{"d_shared_expert": 0, "balance_bias": false, "num_attention_heads": 2, "norm": "layernorm", "positions": "learned+rope", "optimizer": "muon_variant", "lr_mult_o": 1.34, "schedule": "wsd", "decay_fraction": 0.302, "final_lr_fraction": 0.0, "dataset": "wikipedia_en"}
Below are experts of layer 3 (counted from 0) of a mixture-of-experts language model. Rows are named router (the router's row for the expert), up (a neuron's input weights, with its number) and show model dimensions 0-255. Each number is 500 + 40 x the weight over its row's rms, rounded and kept within 0 to 999. Numbers have three digits each.
After each expert's rows: "comes after" lists some tokens at least twice as common just before its tokens as in all text. This comes from a sample of Wikipedia text that the model never trained on. Tokens count by the router's weight.

# expert 94
router:478481507490553508502457505468474489432453540484475471411509520558460532580478515513474495436465543451596495551483555464594489483500511428557459500441543486467479554425469470479559501569484473569455529540512472518499473556505518493560514396533587395474524487528511559474490482480528520384541468479497463541457443492458510480536500539461466471464509515501405451480582552453530526504533494504573610467557475438508511533545539443568478501453548523531493529508465536482458514490571511501571493559454558531524504465541525502500500452544506452440438441507503484431520565472597519534532485500517513451451557530492461525478483509517579514526458479444495521499491494511508555503520498528462480477512519497503550458451496501466488439448538500467499540477552466509522517556459478
up0:469519537384506496486529496527476493482473498561473536539513500462499398528500461538557501508502427521489456504556512503520553570493522475461522575477432448541487471484592467525523548432445476504408443494454450484473440421556517483534467486461572461472520544553502512483503510447461462420489453521483554452505528548467561464528523425559526547538478462524487417498447487451510560523498502524455505493452387495579511498476572555557470499459470479539596467480574470492564546509514517439540518467510514480521518486462514563565469495488512479481533502543530548563488525414556512539477516511551577509513488483447525532490511471522471473502470461504580537509464493503449497527483503505514524480488535447510500440474453532494541534558446475428531445541485529471463551467461412
up1:619531518455496529496459436476489534539437494525519577507463473488499462547526521542477459481466519516470502554448494519568526549581462542416453450479520553483505409545488515549471539484514478537523457449523469506476475494559499474471461543459438476560482526546540543508510486513494512459480482514469497538527477439464486478458465508503529497537470529512459427522551532549579443483514483548506563471480531558556432442568509499553422527510437414505477552496491570484518512477466488505537492480476445474536443487426492495536516483499495452515543535453570522522457525441516486557438419423520491458525512503483464417517430488526515513477489545558504495486528513442532509550566451474422519542571564519485447526498471478578498532540560493548506495594465395550440541477503506
up2:473467573449461500504555469448532491497499510504573505528483563482532515548434567488482544493463537536567468477487446514433560463505573573423535547493593545560488481491499486549490477486467583418469508506596469538460455531508479459482506460519459506497527509571495504428521518536494502444497491515445376540522439532459584505517517494493476506437557543550499486507562512524554452503481493487452531478478471496493421577520487513491457510519567454413509602453512422454506476450550493484512518457469492536568461464525492486523527491555489531475507510436481530488512517542511506508509469523593504425477522518514503519499485495455518507475451516510510542535481506401540453498486447467476565478465502519508490441558485423488593473423460558522585498511516515501521565483450464
comes after: ",", "|", "–19", " in", " (", " 17"

# expert 73
router:410450562475539518494472521477554455528448484511434470482476569503486447473456478522445498435456517511592527507536459554518468539557469443503497483526503498467494544481475484500553419510474571467440595478518457540513432558552457522556539509475528545393401399533580471517490392475582484501482434540506483518489555515434530459421538478464455490443517585483477518473559529468500472560455488507512586546547461511484466570548548486474431520474516509489520502499480422513473540521474499519535502522519509515556475524497524514495451560561536534543484428499553444513572499437471456551481465545437523464470514476500503538515474514469554487545509544486517482534498550535530495510502471498453525576499466505563486464502506552486432460550506477488514546536507529511490477473504437
up0:481501524439496552480542444525494522521517542453427534466545505465516557469509470492475435477458479474514458555618500585571554473528429540533489553481516419465503460543544574496517555472513477486485527470501520451504377512505546441456529487540519578413518487552546438445424574512480512457527460481490484511533545539504459459510609471470503488483478528449434592500512498498544569502472495494599543528504488486488520473449442553516498499500495513460472477531496448534469542467503494520543490487466537491493468477444459514529526530456561539460509488512476413512519523576464489536512579491545522449517499485444509494435523550533544466521452435460455446530452542501525474504507488513475547511477459464552450490524576492560513520451523613414488487526513495470495547450481514
up1:551581594521570507464418472495567520575515484507456436489502508524546455513515359450515544487487517514434533517533492506477522517520598435489529484607360499514473530483532484530480476445525432482496439466536447499512516487514509442492579454455469590476570493581499491506456452474492495520526472479453476534503558541457458542463550485592475499507477515534505525502420479474512462542498436487520513505467494477521467532575490472518483521514530493539538479448490456509474509603506467506458535550503450506439532434381482518507469473549507489487446453484532500535475481493490482473531474529526526524454522549511500532518503471573507493494525490473532487478502483589452485505504482514485539564494439464511466446426456589494489536537531482502495555543484513450494550507576487
up2:466463464547553476497444572539521500498471482467549475508485590541476479446507544443538492513495545501520527438567496568487478498469535411551516522487564563452485472552547483495474419566586483520417477495548503540396457431492515491526523459477543526523425465481502466451490491515529516515416464459518483653494523485484534459525470501463497472488462544472530527464576483520488431422460546463500575564481504525512511533509450459462508496509522508445473530470524568535570505443440482511501517548467477494536511471554420552566474518524543558530465453500446491479479484490534575485528475484473446501499565508530530458463536525477446517497518478435464539541507515468535469515461437479504496599470614567471418504489485529496520489484475543524510443465502528529518498483516451
comes after: " the", " The", " a", " this", "The", " m"

# expert 76
router:484465521490525514439455435501581473497429543526475492474566551512496505541408449518491498425463468379506476602457520530531510499486496460552508452517551444486536531512529501521498491534437437438450525503522540490567495551500518522468544493473547507515477513544477523544523468550464477478548448465505457548445482557431531470474537450497491496482547490470465493479519553513510509465511467537516486495553458505480467502545599511564517476453505543432563515565508494496484492574526523502476529569453446485516494495505541489456488503540526519497425431497558389398523545437528439542561516583485511524524474484472531490513520519456520554535442491398494495596536535480468530534474499476398551525553507521509468456485488539515455501537532433528489465486548499509475433584513434
up0:543486513554460505493471428527497534540510472560541462466522504453434521495513526447519555488420450432447502499495489552562424593468428456457523471470468437546559457507507462511563566508572465558474416463500545552551516510496556501517511472464466486449537475542529541472482528461520456575530517506515454458496595500518491569572512477507455469491490528485449447510502476519546592533439501498490462490510530534433425406511485530498463498502473525531521532514487483447451535495503514511459475543511537517493497471491519510414494503528510528513459430513472545506478466527511468450516512590544503550485443497531452451585454522565464498422520474539491529554543491483539509497437415578465456518584467506479536474435473448602486500509467544544489555523484481563441518527545527
up1:486506489500556543483472508535555496467496471466534529491501482551446489469523480527506470468504429489506531481480483430533456427523524526519489508490595504501587488406438523501461425518593542534508464577459550517570442491483490520453589499455495489412605460443496506560529515492477512498457503461547427498580493569426547460456522587551550569503490509533530569469499508522456426534441463496541491482519456487511567503453481582528397464521627486496522472459472486483488548543522473447478487535497522429495493498440535492549456502524500456526554436457559483484549518501500460538541533481527516476483504507462489501472513548489454534488516502484471508458503523486591458503473498462464472461371512455527506470492498535459519454556539541481463540484555515482523486563500503
up2:507433485517517478557444527509443513613537502469527530439451497475524495481464618457484550488540557512495498436536467505493414500484505529494505523535490466470518521496518458474465493521472489503578475531460521511512532453453473416593554537571511465525487495440497524497417490502501546513464552394489480509567507543497514490460479551568522514499518480536499506586590465479500599473496514452499448493482535507418487427575447479529599511393501485427524456543555489499539493434535477476472489545447513453524425468520497472527472453439484459481485452449532567481484440507545481485515520551543491492471603490498497503458504570504502541588528455503575481517549485502407507476529506469472571513541525518503483521520490476481440505474504469526478531485521538510494453433505537
comes after: " |", "|", ":", ";", "N", " on"

# expert 87
router:408488526487511488434477481444522486450427497514407475409480538546504485577503532497502449498451584441541495548533504498511497521522498486496528459484561476478526524449500559485464424542502551540424487504505455480531477574502576511526504513531515476468494477524492462471524391511592511434472478491482439557447504458484550424486488541508483507466497518475387513488498525404576512512476550504577565498491456478556525478482518483477432450475521484543501488533498549456456590520585456535533516617498486509426490475540425494509474436549488484498471492557545471509525506468540523534460534563467529488518541481547501513500504505502559502550476546491479577512542480526511491449555462495460513436510547523520541495433430504469551427520509509515460421547522499557556503537514496
up0:513421492518495544457517457486526476502501544483454418543531569518508467508486472566452454493487527462444440556514450512549482482493483472551544506480532496422546434543532548410340465529525521495542516471522535481471511514491483490509583590505519510446480448527480479492524412545587497455533491497529454503537553493476542485497498563488468519485535482519507539524481492433503551493538462484570417519461498429539484530513523499463465497497519492529473496466480545581553536500502449453568557615470479480474483544531449457479485395491477526501523502540540487454529515456554398499457573596493519514503575450513475490528516543484482422533518494484462502461482487546473532478548480484478581492472502492458443488533445437519528468515469568540458549558458519511523450516498518
up1:467420495501471505541478492512528501526418462521429530502483452504475472519466440498508476446447505552556567479521539446486508554521523521549549416538550472516475476488485448484515499536528512424535586459454513507525472515484497493484520516578436448475483492485491523572454467516549479497506512447466444542489528518492565478522524519464502500489429478505565502536556557533561492493519507495538490539535452418442553471583552532498439477515451496538499526533498505477511539506513432587520461516495510514524490502524518551451544485474439424550426557503428562487593478562460502499559483479427490462493465474457488533393462521462501506539450430549498574553566476464503477424517513524446512546435605518509446512468547459472450519483422518489508488456477563542513536590519535
up2:549470504488493512532469507504463495509446506498518470476510533497567508549523466502392398521521537469492415461512529489518507554466559519551536424534454405515472475579536502390475482547533518481571518549437498524440490529507579578448491443495513545449502528537483502512436447535507459421525461514480506502472511531518507518557449446559504525544577441483565535484511495523521540438513534512483531486434489500546493502563463503456432481488477555484489487515451552513468538515525482543534439530450493522456574484480498488471514470480497487469507479476531542439423528543481443478445549505470534526486523473547502502469595469535464477458500523524475554463508520478465480384566506548554509451534502519510513487503507526537498515599502525455549584549398432524501534477407461
comes after: "-", "\n", "Personal", " •", "Scientific", " Country"

# expert 57
router:460454598511575575563391466501545460439404450507456469453472512498514448483485508517468499458439552479557528522571444553538448552526503452525512473498495448483489528516468490536518463501472514448482559494502486512569448572549518488516531497474529471407444416552574507482480448481537487479482387506481464560495525508472494434416521521488482516446517571465504499508569535522500497510466491553490577540563495466451485547512510479484449491440478485545526489511546472521473551519496475505518482513519534487518515495561482499480469514514534567560486433524523465494517485440453462602498483642481528496486498457508533473570510547500552465555506526455543554518534538582524508474523456495488561561531451528499512420505456536490431496512463520498497533516482516572509507462493435
up1:472480438457494570476443453534456501494525491549513494553459491535456492492526514506519447508540481527501462433456452462535496499513496596480468485525523443510504543448517520490522509517485513484469649428499509455476498495491481548482492471428552530510440497528540466454474497503539588484560502517508445458541529506471528502490470494516492446422487510500494524537498576463541558547565493530524418537461412547450524552555475496520410535534503513526521554485468537467497532546417549454521471482479453506491508441523547517522485582512541517488550494536525514482548480487529483499478476570477533520506384498441530599538453431490496440471430527462417434448485546524471496439528519553542453587550566475516476493528473484418573544545476494511566544552462464504500457484504530
up2:546489451492432432443510484478499484539416463547516518526524448499482401470488501418505470551582562493493535490470498470464523483448482445622482514469530596512524495564554464534412529547475473449496563545572458535504583465574549549558471467542505458605508444504500457545557600507497469448464510539479440464517470524536495527513482495522484509442493435530497489544515550461534507498530500421492500544496501502551471535540533523494471499497472458451463497500533555501484474464603487488438519467450511553533498462526464485503447457545501488523524468542492508572473505514497412489526526489555471514421493561549460469482472481469463507470515561483479531524560427484519519495543434555545437504539516486501428494461552546476512542475478490452465556484498517502451468539489425
up3:483478437530464454465508560474538532426474538559524431474467533517439484491516504487512527518439510447528515450439455512447447495514572528501547486486565529442558439553529501495489543518425444536510521550481513497508575443434496479494480534555509535529461579494401520513538537566505466455585586477486466461504418513409509534570548540472529456461503565525501449476446462540518456469566517479504536572429471445445502485521543542518494491487543499487511461518509491481460493507535538481534477494477510558458503459476546525555446481543510518496454536464470549562531437517533487506462544470529490540450542468543497511521524522437438504430558437435512552490457444419468462500556478457541469490446553531489558496441524515566539512524549516490486550502523547473490446457535592
comes after: " the", " The", " his", "The", " a", "s"

# expert 75
router:459424545482522445467450476517495439477416585528436445497609487521479504550484526465467520483472532332583468536448541471512509494564495481501467480512565502471533534535503498535493509553469459532432512466541509518523501557506523559455508497508524514502508537525497562462523498533511503487549436523483423538462460543431509501461497520471489488502498540487398470421531523463489535494501495489538546436564460481460519519559521478573467503494557503473546559487494496467491488561553568505507478536480454447542552493552490441469515508558484551454468481477561464418462536390536472541543559527523553473506517479488490443485479531485569535530442491421541530510494538465497483544543459476413513461521474533494487446469491534506507479513542519590502493531519555533502426570454501
up0:533392475448524507584437548530536409499509564550551446561466510549462399479418537483487499542476506513505468452457492530491494455543472496563541503476488536562449482501497528551439517513495452532457524493467472503543505514527465526523510497512435521461535454525561477432512479496437481530491561502543512518536517581473456507500484514481482538556538526471458577441495498519520391505551546471485526471492435516441465507555536468415466460447523452513508565480510544464465536483471466540551561505484538482501498502487537516437549536495519488518484473462513427484426469468494569531467480516524567538533439519567493423528471474504497537451421566458487444480473529475513502483534518501547576467445516453567488515457582505545512441546530518642503524511487540554514488503509481
up1:536499497442539442586540455468524482519433470529499469456560514575505513536486455489592509501505458525500457479556488512521501492509399547494446464482543517563529467592496426463476494512545524494518478492484509492466484544588492518433519453450530511503492497529501497614493487491558449489488494555529526543526468486450495513435519586533424517473532485560442548511493454498490506512487480507499525520478552556440463455522421429535503598475526402535495496493470563481477466503451496569495576511437447399492478488481431530501531551474527541528469518545496532447488433499559514440580441436493576500560537453498510560462489458427512493484516458508529512505493518486516462487487499512565481494471552459571438522512475454511465529494472611511504461461468564550484525512536519
up2:462534574469450518514553428565509499575514527547542515505535448557485502459490522557528528506568506483485450497544441493477537551524529538535447464513566480418438486504517563506510533503566489470536495487486462475487519458445496494449527523531479475524566444461571604425526505463449408474494497487514495534474475625500499466498511602502523512500427467491495512521484507459513514530459524514441529455523476519503524483488489488563456481403541493451488455512462558519495489497536516522481464452446502482549460494523411446437433468493476513474521476520493496527493495554466483436510497487462516505455509523508522485479548539455494442445467549461652415517498504488602465462500527586517486462524514579444494508489502593520505479478515533503478532537456578524551474487427544
comes after: " |", ":", " /", " 1", " 2", "N"